{
  "n_experts": 32,
  "experts_per_token": 2,
  "d_expert": 128,
  "router_score": "softmax",
  "positions": "rope",
  "qk_norm": false,
  "attn_scale": 0.0884,
  "init": "uniform",
  "init_std_o": 0.00867,
  "optimizer": "adamw",
  "final_lr_fraction": 0.05
}
Below are experts of layer 3 (counted from 0) of a mixture-of-experts language model. Rows are named router (the router's row for the expert), gate (a neuron's input weights, with its number), up (a neuron's input weights, with its number), down (a neuron's output weights, with its number) and show model dimensions 128-255. Each number is 128 + 32 x the weight over its row's rms, rounded and kept within 0 to 255. Numbers have three digits each.
After each expert's rows: a language model's description of what the expert responds to. This comes from a sample of Wikipedia text that the model never trained on.

# expert 29
router:102173153123135132118084090092170115118132129116178097151125187105168112073078126144107103122088098075094088086132169125194103160056137107127142105123137082115119123075121100106172113085163118114136181187123119137147101157115147140144120092132116124129156078096067107194086184134115134105130166118109164112113201078031129121151167130111191148146138144106138139140079075101138129056175
gate0:102156137101114134115141149169154129099093205124146137119103106146127101153132137088082145116111089138113075120175241121157121170109148132161081080144092156128099118079136050130186144134151136122081166149081157142087120099107104188151158216139109169142116090128131163130147140152161202077157131132095109154146145133133166148177187141164162090105157039123143188168109149083161146102164
up0:171126153095131132171139144123142138158137150067202128206133083146177133192144141129097106115113104190141112088174160145092127155056067131179103084143093127146091085123108133073166119179117111114140111173090110035159083115084152134143121142147109106121078153110100132135107087044106127145058163123097110121183179130126135170134146124139110122130087148210190143125169147085124142135090
down0:113089103116182110114172133180097106126103147118069122103145186183061098075175115130139152128172117109135144164115102154132134172105123098137095166171135106052148139131158127156103120097120127164118073164150105081102144124138139134125151102139136173122121169159069083087094082110067129117158107161145155140151131103121075154144077068093114154127107095094054118166175139166121138134106
Description: Past-tense verbs after a subject in event narration, such as won, received, entered, took, lost, plus pieces in election tables and formulas.

# expert 18
router:125099062103145121107168140126129135153136118158133160126057068048144129119099172165062090102145114166171117116079050135094136124164124177175118127119055129110156167163077158094101128132127158120112086081143130092108125128126187176156151123115133164110174156158176102137110160134195181140128152139111152107107170089199133202193110132096163153078092159151118160125116110106184073119176
gate0:145181124105109147184103126125154178102116225145151097098108104171068167122094134119114099116122126136148157122113098040100149110123193139138148069120158114102139119140062142137085119098127084161195083090132099177106067120147127077114124100126099153125130141057125134174140003139154112107120179155128147091184153110155097138149149122148105132115156153123105114127179114147151105112139
up0:087102119136149151090121119105128107145153099132113160157141151077144151090156155099161142171148137139121163152151117162137145108079048124126155086136066132129148133120103152094122131097143097189116156149125191115118186146109142121083140183126130089194149104220141168087111120107099132107183142156113194139143095145071078150103117097150096132115135115118130147189097128100104170120098
down0:139128102138155121135109134097097158119044156056171132150162143154148180127152148144120155111094188088143138074137105102108112066110147104111172135119161108105119132085163097128160211217110112110134086115133174174137132165098084088090125107163168106158077113071105163173135157072103126076110162124117142096035116061152125128149122149121095155143099067093173102128165175214116136118108
Description: Full stops ending sentences, paragraph breaks, and == section heading markers in articles, such as school. or ). before new text.

# expert 9
router:161157157165178119144154163145115153123148178181114098114123149170140168128182177129147073157148091153162142105092130095125134125158125118107110104123144107107098104112132071111201129146099113141108099100213096108151154159091093169185110152122094181132173169133117152127131088110138104163108107179159085115111139071139170122098103162151131179102057090137167125144130086171130170086082
gate0:155098150082119106136145139108108160161130131108121120058148144127119142152053102119081138140143127142173170089131180106111177124073137144155062150180092085129076112117143145106096190077113146097124106138113097151146158160118132093138158104087140137167132125097196160169147162135145163149171165104110152125108073114149167123143156129196115132072149118082090185150118185105141156105124
up0:101119121123100089131149137152169119104101144140092106118090082094090115054081121148117126136072155175149120135079079135128066124140057136133134130112167107231119111110122191081097104103122127151176098120131172118098078147095163201094192146154114179122124110139103103072095120067165123159131072071126115099117158123152145112178117148110161125120135143148125106086173138093109176117079
down0:147093083152094103120083132125115105178117174151115101139103126189155085111121109135123158115124134111132147158058172129157116143143169077132165052095128193099107103129102168141051136095159111156130164124158131078134137123204108124104133123136150136088131097088142124118126197150071123106092157112103159108101115120134109163140096091121170116117104170086175129098181109159125081111094
Description: Second piece of proper names right after a capital letter, especially D, C or R, as in D-ug-uid, D-und-ee, Alb-any.

# expert 1
router:131105109152140166167130100128113083139116136106138146147159181123074077167146156144140157125119233063022166079115163108114146123147174081091141103184122193142117137131146086148121116083113096117112187120166125116147177181123135134110117125125076104087119117126143110110143153190180120072118128064096134146112099149134116141073075152090154115088158134119094107123156177150125159077125
gate0:082128120082112138129089113148113121131107169153147100091109119175133169099145113177097062148064034129170119154148135131113060055106083118151079117143126164066197154149127164130117160157197101104133107112124141105101126129119092176154120107137121209142116129155120125083146144141078120120139083093104101174131112098129146140138140099135136115157195153124161089082045154140178160156139
up0:111167107118156140177141091113180055088134149098100095127173111160098148091067240140120130062143150104108145144099117139134199161128082124113129178114146171099135099132142081160113050144103139164116147090077120164109170142108121098151110118135106133102120106117097123114109152160176154134145083148160114136104205047112140128150049112085134153129141120088169142103083135134081104067161
down0:148131187117119093075141160146124130084151117106105163112205161120092092140131133114165147137120098122164114156156129105098151071109103092112125208169112176171114070093135109115147162086132112132060160161121110208080105125113181115084137139110142171114122126162085140105086056112100108127135125169188150174123088152119149118185055096142109104114098064099198148132181119210105129105123
Description: Nouns about creative works and careers in entertainment articles, such as film, album, song, game, debut, production.

# expert 24
router:097032105113113140116115142127152100136123117092171146094142129105083084075117068123154105103111073175166134087105096102142150126149148126172115171103132115169128124108123101198062133159129147143100170137172114186179049104120150072109141185109102095134119124199136099120173093134126202137084152101125112100141093145130143098110101139160159086141144132123093107096084084190178142112122
gate0:172100114073094113154108160122154157106122157092097141130125102073167151167148121100080216141066174101183091140131101128147119138112119096160109143138156095168102122106147161125133143154183091069089174117133156091130113147105106170132112114148141132118152133139084067095066139137157164053098175075145185077079131168128126160119064158152133105082167151083080122082134149130099101139110
up0:168169153089165149149152159079181158168068121100105103073090123117082155100221068058176080169132140146172157091161146067127132085126150097138162167112173147168116115141129118172118105139177143114162091091133133144112123141116067112114088141160126192158181117165196175181130135095118098146119175167115067104150106118132167130152142152107139096108109140144166151123166130124173110154166
down0:140149173150100147149172214117131145151104131140146084082161132112051162174085105073123180145131080118134090111127156079195128113146138137158138188172128107160139111157160115160107212097121151115132139140129163128137147147116110068072120134150117089079172092143170126072107143121159177136099182141127092098186116097135101119133075119072079125113078091146142143177141147126146089145177
Description: Subject pronouns and clause connectors opening a clause, such as he, it, She, who, which, that, also, then.

# expert 28
router:165112116098135093117106172112129186129131101099123150150106165167126163081110153176118115177127175136163102146122073156138084140113124158127159104103154077067188153127106165103131130157165122149165106126153124140153155111147125109046147143106146147178135146144092086158100030086103060173127173134136176112149146130074096110111091182122173140063179102068153132077101081085072108138121
gate0:199187148127173103160129116116110143134143143087087106068074155120146147218119072141122155157142086081160134133095150097120122077105102109099152122101113108058098151178180126163111126176156061101092123148056182116133128094091098132071161097073129139128136059183172171135151161117118101097138188136105143157141134210145081118084131107091130125142149154134153072139087108110140112133135
up0:176165182087112125181171141136171096210170131123130110120028143160061151187142181110136097142161102093113141118101076028126087069137115154101122152120100100054149166148119153101131142093179032110113104169138113149171071088142121117129146133127101103117086080143098126141111141179121092070123188125126153153143153145081143092091144135123111150107066178093132170128129127124120129159209
down0:047103115130135142111134072117123132059133202127128105133200086143140076168111095129073142148127122133186187159127201183061186179115131150086101099110171095177100090083049126105101078147145111151124149125116138138167164157109111101058150154130104165139168174119152120072147143098094124135162132112121118139140144159135129099105148078137147135171142129152130132096080136119148123137129
Description: Connectives and auxiliaries in running text, such as to, and, is, was, have been, and commas before clauses.

# expert 4
router:153127156121161157102122080117193088110134066147206124123099144149107140118082136186121107100174172147137104182161129120190110132107117160110134062158116077140142136128087186170164031127142157046157138164120175129144149150096104079196136107138140121187131177146082098152173126110081214114101115161157192137110146090111156176151154105165131133117096143138112186127105084088155110065130
gate0:125121079201153079118180136136092130161098112067150107087112134149077132112120163151171152107147137170159130117078131092132153180101170101115088104173066149119116155142126103090071121139166132124120096077106127157165186144119049062088116113119091193075185122081134136128151130140100115117096132095116171161175095126151141158051158091121068152124116086135140100160114163141110129156144
up0:057137135079108138104122154108143086164115142172142128133161191096173106133148131090145113092143090093144082132136176191117140159154109132135164130115162115087079123130162138073187133134094070186113138135104162085105090115161144191123176079162170154161040117148122153139125106128137137126121107123172088122159103133136142078154054101162171081122161146132111125121139142159094139163147
down0:101131156155126143121169140137144136134117090107154104146116129225128086159169046074147102107059091141161141174154130152124083148123167070103123126100130119071074133140128139159103117129140114073068159081168119166091098161119125118104101110120078191142172101085062108095141067155098186055138211098132138127132061125119114112094134154191130106139138064099107172162106144157131114135083
Description: Pipe separators, digits and line breaks inside data tables and lists, plus a few words like unable, up, down.

# expert 16
router:095165152088099110132122115121173071101149173103147115117130183150149142102123126156106085106173137103085158105081140099127160119139117190176106140087116143126169093107143172067131120185112225085131160208118111159080169107120105163120140092104149108080098157112119108128132124148057137096154179142155170071089140079080145093175112091140173117101081084104119162133090186078114133099180
gate0:139102100138113138149120169172130077202114109113104090196098130116129141088139102156150148164156140098092128119086108175108119138162100123118173152096105181088129177113124069179119094108149136134149111126061139133218149120062112107118074125078148110115175087120158103095128150112137127158136139175183093142098131129134084090140191075126147151194106089127139154112144095137155079181120
up0:121165144123130149065098087097147156131113097162202106136144073108160095123134119098096154111102090202151100151088118101126176130076115088188148135129154105187140116136112171134119149140157086075158117142092110119054126143161157110117134138139108099146143120102096158145151128112143105084100083076090146159152126092119127118130137090105108108164080153033129104159122147116131122172113
down0:156207131141089156175140146147141157222089168206118127086119109188092152138065119131146160153132101136110139139125103100097170053128110153088125124154116115078090140144108115161119183197086137060117144105113143144106113115097164159123155113104151138087164133146150144100171152160124137119169160137204106130073141137108113131144148153106110117155136158162153117087119116152145110090081
Description: Infobox and table field openers such as Born:, (born, (aged, Total:, club, year, season, and figures that follow.

# expert 15
router:168157088170156155164132088125175194097125105098089125081131149115110146137147121123076135105141115164135139136162143107161142135159134204171134181177098118188110106127122135125148121163163139070134116124168113139130134100131110086140097178118107134140184141131160119141130082180173163111110122102207114140143134109134121181086129131135139115129086112190120113138208194124080096193168
gate0:057048170140132122112147124151082134076186122150095118169125151114166187134123078114085106112118106123125108132137150166169147132137105130141152131160060152154152126084137115098146074133113159115139127106149066102169120116106129164136164146164138093139125138127107181125149167120155178144158075172087121181114063188154125113188140179148080139129099105135136157154160133131077100069086
up0:171060117107187113129127084164118115120208114164066111147133111119090102181120106091140076070201112128127140164155198168158134184123152159147124107118102184152185142091148184106079148110136140080106133094153096096191117153079146131132115128119128085093131141169093133103119110126133125144193081072126108077134036158155211156098140141165132103121127156096159135143130181122136130115177
down0:114185156141076086135095115159118150047106146163137075176103120112129106160123114109190120101069130116116079155132039130108107143134110147086143115070169065111137145120109078173130139143151099136098148118153119128128186151139116141167158086163082082166166089152144161161119082130075055134137113118151114177092129119086206181125136167130150076123172117075133133130122119063072137104214
Description: Opening piece of a word, often a space plus consonant cluster like f, sp, pl, con, res, as in sy-mp-osium, E-sp-anyol.

# expert 27
router:084175110120077156154223137186115141141120120118113124097081114133108095146133129118152126149149120146095164138132101112116134145126125106101111160067142172140154132199119084180110158136132081097114131104108110138108144076165151098144191120147092106133160080148219139087099167142000095156157150078154065190156149098163055093123088156149092140173130086155124093112097099145166140167144
gate0:188152099148164159114146154111173128140120133129127131179112155155086160090164142080173132110106140101102070123160091115175162128146182154098122139122137097119139125139192104126108187090152123152133066152155110127097144109134136177064109112064132164151106173197085163127154170162099140179117104084164122140128124160159156130132138133123178076113153180132200177121147133143163123111154
up0:098139175113164122148188186127156087100123168149107107090155072094118124154179174138138121113125157112166138093147136109064078107136066132140138084102140131137166131128153153073105169144195147125141144123120126112108115071081150153151132075151124131106090122118130130161131110103115077143065146194090124170138169107139126118075181090036141151118069115092139135153131159133183110161132
down0:141109087124112148141136165067105172130115102135126147138128115107140102135155173112099149171140126083156154147173141064109140117148102101127173162074085147139083128091084132107153074135148175145075097100152102159189202106034089107112139144070115148123159082157153132140129119144112129142118108129147119152098138146126164136119141060156102137158205166148124124169089121180100080131114
Description: Articles and determiners, often fused with a preposition, such as the, a, of the, in the, 's, his, their.

# expert 26
router:201092128137165130176125175114142131125129097119099187192129142167070143156144097135131122153117136142142100170103174083127153110144137061083128144115127128114087142171192109171176120111110093052185095136105086134137155134169104084118120155081155134140155143080155149145099172092154124131115128115156140086133096184087156164100095135141136142079129175100140140101062148125107133129121
gate0:154137063171142165130146101122137144138144167151168157148128089160122186162103119142086072162083155156107142152085085117090138175160146130126097122123154152141177114123144090093093143117121112161173124173193130127117116102156114146129191149145168203127110121143169174156083077128117086190084122110086065092137147153134100092099081159141104098136109153191137221169191183073123188163145
up0:141121062151119116100118146125118087160180100099104145075139125179180168109158129140104149117113113080156152123086110112161063113158157153091128136108147083124154119131165106142170146116127093111157136068135124111144136207126175147060116144220186087080138095116072043116153084181112153088102159117120115120149176123138115144129170098082202125144156163079105098100181122139125173142048
down0:139124116102118132083136124097091122162112158042113142158090149055184107101169138132109124116126117161127099124126121083111200165164153090108167146151138115151180108086112146126135124159087161124164186100142093121157120170144069134122069152189133084122155156055114110084124147136146087041131135133121124106132087125112130133164130106108114101074106149095079111126186195164144138127103
Description: Second pieces of words starting with F, B, S and similar, such as Fenner, fatty, fight, Border, Sixth.

# expert 12
router:129142141142138116178138177152073116120114197150108069130153163136091177127129117080160161107171145147154143156119081178165110107134118071122197144098186179116174111119142153189165126171175110173163090135111113185180140054124075113093139117148141111168164104137122094112086097159187103160137153169174092087121126112147175100111086068077103135114125102129093148128132162075138082117177
gate0:079124151057183110140082134127072065104142098159116114139169122139191117107140158134137103099095140167148158096112133144148119099180106074133099187133177153081165132115157103150120143158134082105128124100128107135175135129175220150136158095097128154086088095101106106177129178091167142161150097101117046112111115107148169132180155132151198198131178143126163134082157158138131127120120
up0:149128098117045126098111136145172156135155162084121172140135142140126168127155166144134125169116112107114150105065091116083087138138139184137149129097076072172130200103122083121155132045121132149110167145174130124134087183095138146154135140132155104109173176146117147144151127129086123151170125091163146180113119161148098124124104111152150130152104097191107158173187111156134179124058
down0:155098180105132154121137200115156090120172176136103118123112081139111107143104139169145156145141109151079114187072069079205109095126142160072113127127147160079187104115142043141114081088120110158126063087169146167096117151035148122110127161188153130135113122161080090151156149128100143158099156155090147089160081043141116202132172108103160157114111106095176127112096129157189095077122
Description: Single letters or short pieces inside a word, often names or after prefixes like un, pre, as in rec-urr-ing, Pro-h-aska.

# expert 0
router:162150101107124192076176112168121051181121139119131053143134083170108083101103163118108185140134165119121155153159154157136139121141147152125124144073161052183115134102116135153137112153141148152163184150116126121105131120088143094135097091153122125160147093153137145117135125122040117088101131120150124117149078117126133133085109127129128171085127109136056129147150073115161135191156
gate0:182113162122098107083199095125098138135104119144094115134073146065105117150140142116191154131129109116154087034161117110117151158159199123133077126084106145111171085163145129131137130100111115097115102131153137137096113112122185130146156123173177173036136136101145126137127159083121116127099119148130115141167119108213096180132112116174164112208125112157146084141151188155169106131069
up0:152122105167134147102145158154146143119138105150121104093058136090090117142163120093161181160095115073146127151152123138087145104138139090128133123055144150159192118159132161142087166136165060102130109153167118140180140140136179135125193070149072161114166114068159071126091105106070120069088179125133080188148171167165161115131144119146217158093136113092136079054117101122157112136058
down0:131088197151088155127110164163147108150177141122108083172092131141129036147138122139141139144112091172112173156158133129085131092170096108084143131140144149159171119189116126187145111146173111129167120142125154180157094141171219113198135167117112155138176121140138105117086111082060139123152112127072117163166110126097115106164165107064113117125149121147066147133109081121121122146110
Description: Prepositions linking a noun or verb to what follows, like with, by, of, for, plus name particles such as de, Le, Del.

# expert 5
router:151133134111192101100118144125105154117128134099105112143163140135165134093078097128127146084143164067098102106084089095162141110119162152097111123084098100120112132098092188107165117159134180127141115186120098115083132135081109079141161177109062167128188149158065155158210112058106109105165131163206153114091076120154163103110182140126128110087132152111200191094089054119115134139161
gate0:116065132134108076151128178112086158099103107112072124101105151126104143134157102184116091102117213110183134068111159136133124147168167093130143141136162122050121143127134110184108157092079117110096019121100084132140181130197177097128096098080094124103119161127140081136116124147124090138134166110176143152118181158115111157139164141113132115123162153176109061114154139151146125088141
up0:150153144180133139176173133161119139059119085103160146139131169128138165112086122193095133157165206130171105133144146104163091093140199179160135124083105047097142121061074127095115121075105080105093135100161125137118140143148143066114099130089134138185184134148124117118104157076109078115114144100159111141149155072085121057132081110090178136073153131098149140107131092150096180137152
down0:110111171098130087067148091143133115085161133151160139196124070133124142132097122116149140112077112112086085134114170116069144159096101083183156120149184084161122065141161130089140118143077149173121130123115125168188134142101174156118167081210137109131113134047106158139104140114153084128116150079114126115154163153127115053083141105170100104086133133118139144194172092101117179129098
Description: Prepositions starting a phrase after a verb or noun, mostly in, of, on, at, from, plus into, within, through.

# expert 3
router:114139101180078165113108084204141208135147109181119193133161115138080146159133129195112108141126128093109148130214139169107141076098138182105134100182127105163129109082146150115110097161086114151159148120080138121181103184119149162107149134145139136177097118080153104125098201139137154167120122132145154088121176098192135170208180144119137102091130183148151183111096150142103160131189
gate0:108042140090134113122092169085130128157105104125156153128050101103134098146107106162146191140136148139096073084112154159142126094144104164105123147073121110182082147134083119145147150089146140108148074096135147157191168161110098104165114141055152129132144093156135215116102152110135099072081077100149129085108093159094109113130128116135111100149135128061167084155123159151165159130128
up0:117135096133130159118119128149143111066141123111120128141148123152078134098212173122141123063114178079163182083113044109184121159133167130149203097098191136153194138118119179154112118119138105129114209173149106092139110117184170139130128129219118123147088119078105078129171109166109205135093179188144089134152142140133141145178106156122168108163107170150092153072190104181127119127133
down0:156091116120147178133167092107118118134059087153156192101105124151099165123175137196132108173173128146148146143103064155142066141161114166076166092112127134117101153119139116113118141147064181099189142105105161144135142115177117162163129143090203111144095162125159111123137086101135151103068130074094176123153148077160188179156142108119152118106133128170110118138107093086177158111128
Description: Line breaks and cell boundaries in tables and lists, plus short word-final pieces after a consonant, like he-at, Over-all, Hô-t-el.

# expert 6
router:123125137096115135134150141168148151130131149133187093172115138177184081097038168164075133140167111114136110130096182120150114122159213124167101126119156065145104103041148110075164136163139176157132124166124115161125120151197135148112122093130151087110060156131093103173175098075160134074150157107098169143140188102056127092178093159124185109130163122163126125119126120113129136137147
gate0:068111158158139070161127150094105129153144171162145166130179075139163104133078112158135140141140096157132150166096096105090098158115102145040092134145122146147112136114141120087146092158131113129156122060121126070106166129105146076106083119143091160104110127071093133099162124125167096132140079073072144107164164081176124154167133125176133174118146127164139106109142163170060097141106
up0:137076105049078112111156154098149116150102127145104093200122087139139185131147083116139124122127100132136136134200097136203158179196126174110163140168182151137140104102147092141131098092137139115178089148128109110142160119146118155089110143148078095116113091137065160121105106101098213146094092150114099087153109128173115110116126099083144122096130087170137057180108137123160156093133
down0:143140137118068133150135142134099164214067223100126087117054158131076121137112068139052146128130139116104142106139137129126102106128102105140076154115154118097058117161162156125139167163112165130069096118198119124131167161152098117143118127162111150113154140151190159081118142129087153140129062111210140096135129124106111132094086125123112158116132143170060113087094159110132151106088
Description: Slashes in http:// links, digits inside years, scores and measurements, units like km, ft, lb, and LaTeX braces or backslashes.

# expert 14
router:129131128135132147112087126161137108089099159177148118110088147099154071133098178157085156128110114093047112140143175152183167130110125166181113099116117117182108129089102123077184096088144153121106171176100110160081140114137117127162130147142179121102126116103070138157156121151089111104097141107113089082113146074121157089102172092094184095073104162109120122177119083162107147174190
gate0:131146127107106146122124064093164111122110095059115185073189097181129098089138130169121168097147140130076124168171098107159151089105016108143123138152216136071102124110124121191093093152147099076105091120058169143107151117109096219148159102079165152125050143124096178166129101186093126111131089159107047137124135160116111113134143112122092098146175167103130100147141107169134096087158
up0:113076125163102071166170182166122173115154136148146149147141130065109203135114125107102125186111122115192078150075122119108092160176176109158168135080089125156176111127156156129135160180134119098174111112161132127122106124174201050124118140126124184180147101093136103054121120108170131141069231110150194113129166170188138148154139201118136132093148133127129106157134133167154166193143
down0:102078144179144120101076132171106185141079095108099090157096074168141141119102171163155153124109132099148047168069084094190066129126132128117101155111166097104104081144124123123185189105064103186098145106128140136143127143148211164089127152090143154131146108128132143127180168127111104129157111118154155165080112153146138098112127114118009086146180133158128153139133118097113133102088
Description: Lone capital letters or digits opening a name, title or year after a space, such as -Out, Division Two, World War I, 1941.

# expert 2
router:105150172096127120101100149077151063134142123138181142131113153151152094126140099169124105117109163126108069159111133165087123157079161165133083086112163183125092160158054148145061105074099159068169143164111131136085075098169167126143112146166112108062104121093076150156163127128080130091122106107097122186151097078087105107176116139137110164123092127176192072129100129130201182152089
gate0:150175177156179127117124128150120108132070158112078113049039140091143133106151072108141177085145114144118180100107123067166129155093138133139159140098159172141152118151088140171127097084095170082091103108141122103099114207169140117137187113118142098085137113086114158125132126143107127171104089163118105098111143156089148159133157105149150112173123125112068180122078140134142117134110
up0:127125140126124077151080086115154100115124117078130154065077096147123138118197130137103163068134076110153119143090110059119159090123113146173143129114132136116053071198098074146143105107076183106147091093095184145125105199144160146125038123119135165132164156053089139180171079107103113097116114146126079113148103182096118146158131136155165107107079107073111151120068071098166140141088
down0:147190153135131183147134105175100137136207125182138126125052122199104106111139132121166149122149132135152088159156098119073120112134123096079171139117175111185079087154171167140136137110150149090123149200185100159124110133147150190120147192179139117179143134084135139156096143107103145105108137092119109119152117141112162078151154116124101132109191139164135099132115179155134142132050
Description: Place-name words and endings in geographic or institutional names, such as City, State, Moscow, Finland, -ville, -ington, United States.

# expert 30
router:111166163164122108047120099093113104131141102107109141120174080100119124138117122127151121113129119087098146050160134158085134152092088106182112159116153136104132128157068129139127178089141139122061158077093165158118080114124128182144107120151112128139116099145161121083180127110140078177101060152122110162137067110134175122100135099126071140157180138118102109162163119154211116203123
gate0:130232106098114087129142137122120171160121136086129171136118138094185140108090165101111120170122071130170100101094156129037148090081109095118165142101134094135093120159161162122123173147074142100153114058105138125099142141159114146146165167141102134147079124147121136191146159102131101126138128133059147132094133079172145145101156148121117212111065085095162069151161125095107103198098
up0:098143116168062110180130122108147151067125122168109135097142084150136162112066113148160163089144189105104104052158112131135122183138189088145116096097137099131147138162098090083095151159151214140133099163172178157131133137114127095109128134122141121114122161126161117067148080157137170153104112151159131164132115125138147106142163143228108098103187111125121206130128079126143114091118
down0:150070098106072138126130106201144049125145099103103154181104112108101150174095133135105075123134160032155124122126084137117081139121119111090131153169118146165086135151110099180114119124159107122098130183163129078170109120211116103143125093120120166159156104068087146134154098105077134141123074105133119128197091103109136093170122194105157164080157143172162140148144136096104123126077
Description: Suffixes ending a word, like ing, ed, ic, al, y, often with a comma or and in lists, e.g. direct-ed, coast-al.

# expert 31
router:080060134142129135074132088138109118107145112071154126102165150155157078117076176081146118106140075121109134083130148181169095147132133100125077134152082130140145145096105132044137113100132127163181151150157090158109183129128119129148150121113125131145134149080109200167153142107170104078154095134074135164145154147121126132122100134166116093108126101153151162161094124105070157169093
gate0:103112157135145180162110182144168106134132082173144128155116093154160108136141167134104159147148153191101145144140156099188118116146069131139133125093179106153206115177156149173157113192173024127159091154109143069114124119133167097075151145192135135099076156097104106150141085140107069173075125143134148114101100167131123147085176161115113173097115137112151094093127147122149064135070
up0:200118167106113153156106149182153131096108116146089144161094105116121132132174144128062106173076136138092097150138092136138159161103148133092142115151114122184143117144115157112113152126163144164081105176128096084167111137144096098093123148160159120168099131133125088121177114142102126096101155071189149100171158068128128098147076126096111120155173114185147147137073152141120118115103
down0:138069104119148116143121158084155095090089068122161146114092147073137107189130094083137154158093142196127140108112108072104097125142101114182163138102119125134125147148170167143108138137148035099138119139171105092153138180160120113118125116138165135136176078138125096159155158144140148104126093126171097128087131160111115116142120122106061132122105121128151184143141132092098121102082
Description: Word pieces after vowels in foreign names and accented or non-Latin text, such as ver in Leverkusen, ù, ș, ń.

# expert 7
router:100160128122095154180049147086171154110140162118184145118088177192191104145132091145134116138124114073149137122140105150161126184106108129159121119143147105067139173130130122119140121121138181166097189144112138158129140178146135117156171098098156057099113057160099085126097102156140093143134116133072097148130169052124119130118168101144118155093160090087085126224155135119116123122173
gate0:118089109069139163160137125092188127066125161055128122142154090091119084152159123101123071144100143116146148118097181105088113101085110123157089147222101156147080110118073092063138141160123185098127225153155134114068115100091131139141119129175096177144068177129133157103105155099227120112131121199139107099079095097111155130150114171066105123127170109120095092166224137128136111212126
up0:119075129131176150135110089067123075120141153107162134155125112122137122107153185156118128159126164144070142102129179094118104142119145136142074182141146213147128104126100172122140195191131158194054116167119141116150124111082097163135044092103153110126107122152064163107130170147128124115116120116173095155097163164082140119111160224099109126106172169067101173182102207140132118090148
down0:093150096152144112143132103113151118156211207154110094129174148147104088096103100149104141120125141140106156141093107140098156161162124103180100088136057140218126078152077039101140110146134161119159136140069158077097112110150175086150127132188073158108136162146070115130144161175149144121186166138096143134106126159098139115182101209094122163142062106123105063133148135128189133120214
Description: Word pieces inside foreign names and digits in coordinates or tables, such as k in Hongkong, cl in Hinchcliffe, 11.

# expert 11
router:208072187189118090123091145136158143117130113153118114169169116145175185159094160141140151131168197146167145141103112108139124051085167129091121075156127111134146095131087114136177129129166174108111119153182155127114174190209107085124123150106136142147166154098101119105158135124132101155160141097115155125133105142086103120132156147195120187142158137089140113164099090116132128135171
gate0:133094076129138162104144137174155187151148117134111112136118132071113123062163137108106145169121087128149136106182131152127185110116113175177151135120158100148071099134148128131125112165126163094140133130106148175141169129159089159079195197152140093114127128149136102071122103107121135145168158089178137169120115175081112130092161088151079139147127183091185070136135147142168130130131
up0:181163061091142144105195132135171130122120111077094120145120062106125129164121118113086150135090168163105114170107111118155107074145130141126117117143153110149131100094130154149138124093201049134180064138158122088146187147135106079103065163114176185178150121155134135176078111142166120159083105177175196098119076128075060156203078149164149121058173165087148144106123143071093103122132
down0:180113166120130103074137129070127093155083109114125130135140131086186165191100120143099175089086145088165064095098146140154093152101129097130113100121083195140116151102136117163106110140105133160153167087067088150162065068130114155136141152076131175109133174137071124082099124123164134030119108128122178133105189126145170128123158104168093065084109120111146153134105179101104164145050
Description: Separators between numbers in tables and lists, such as pipes, colons in times or taxonomy fields, dashes, plus the suffix -est.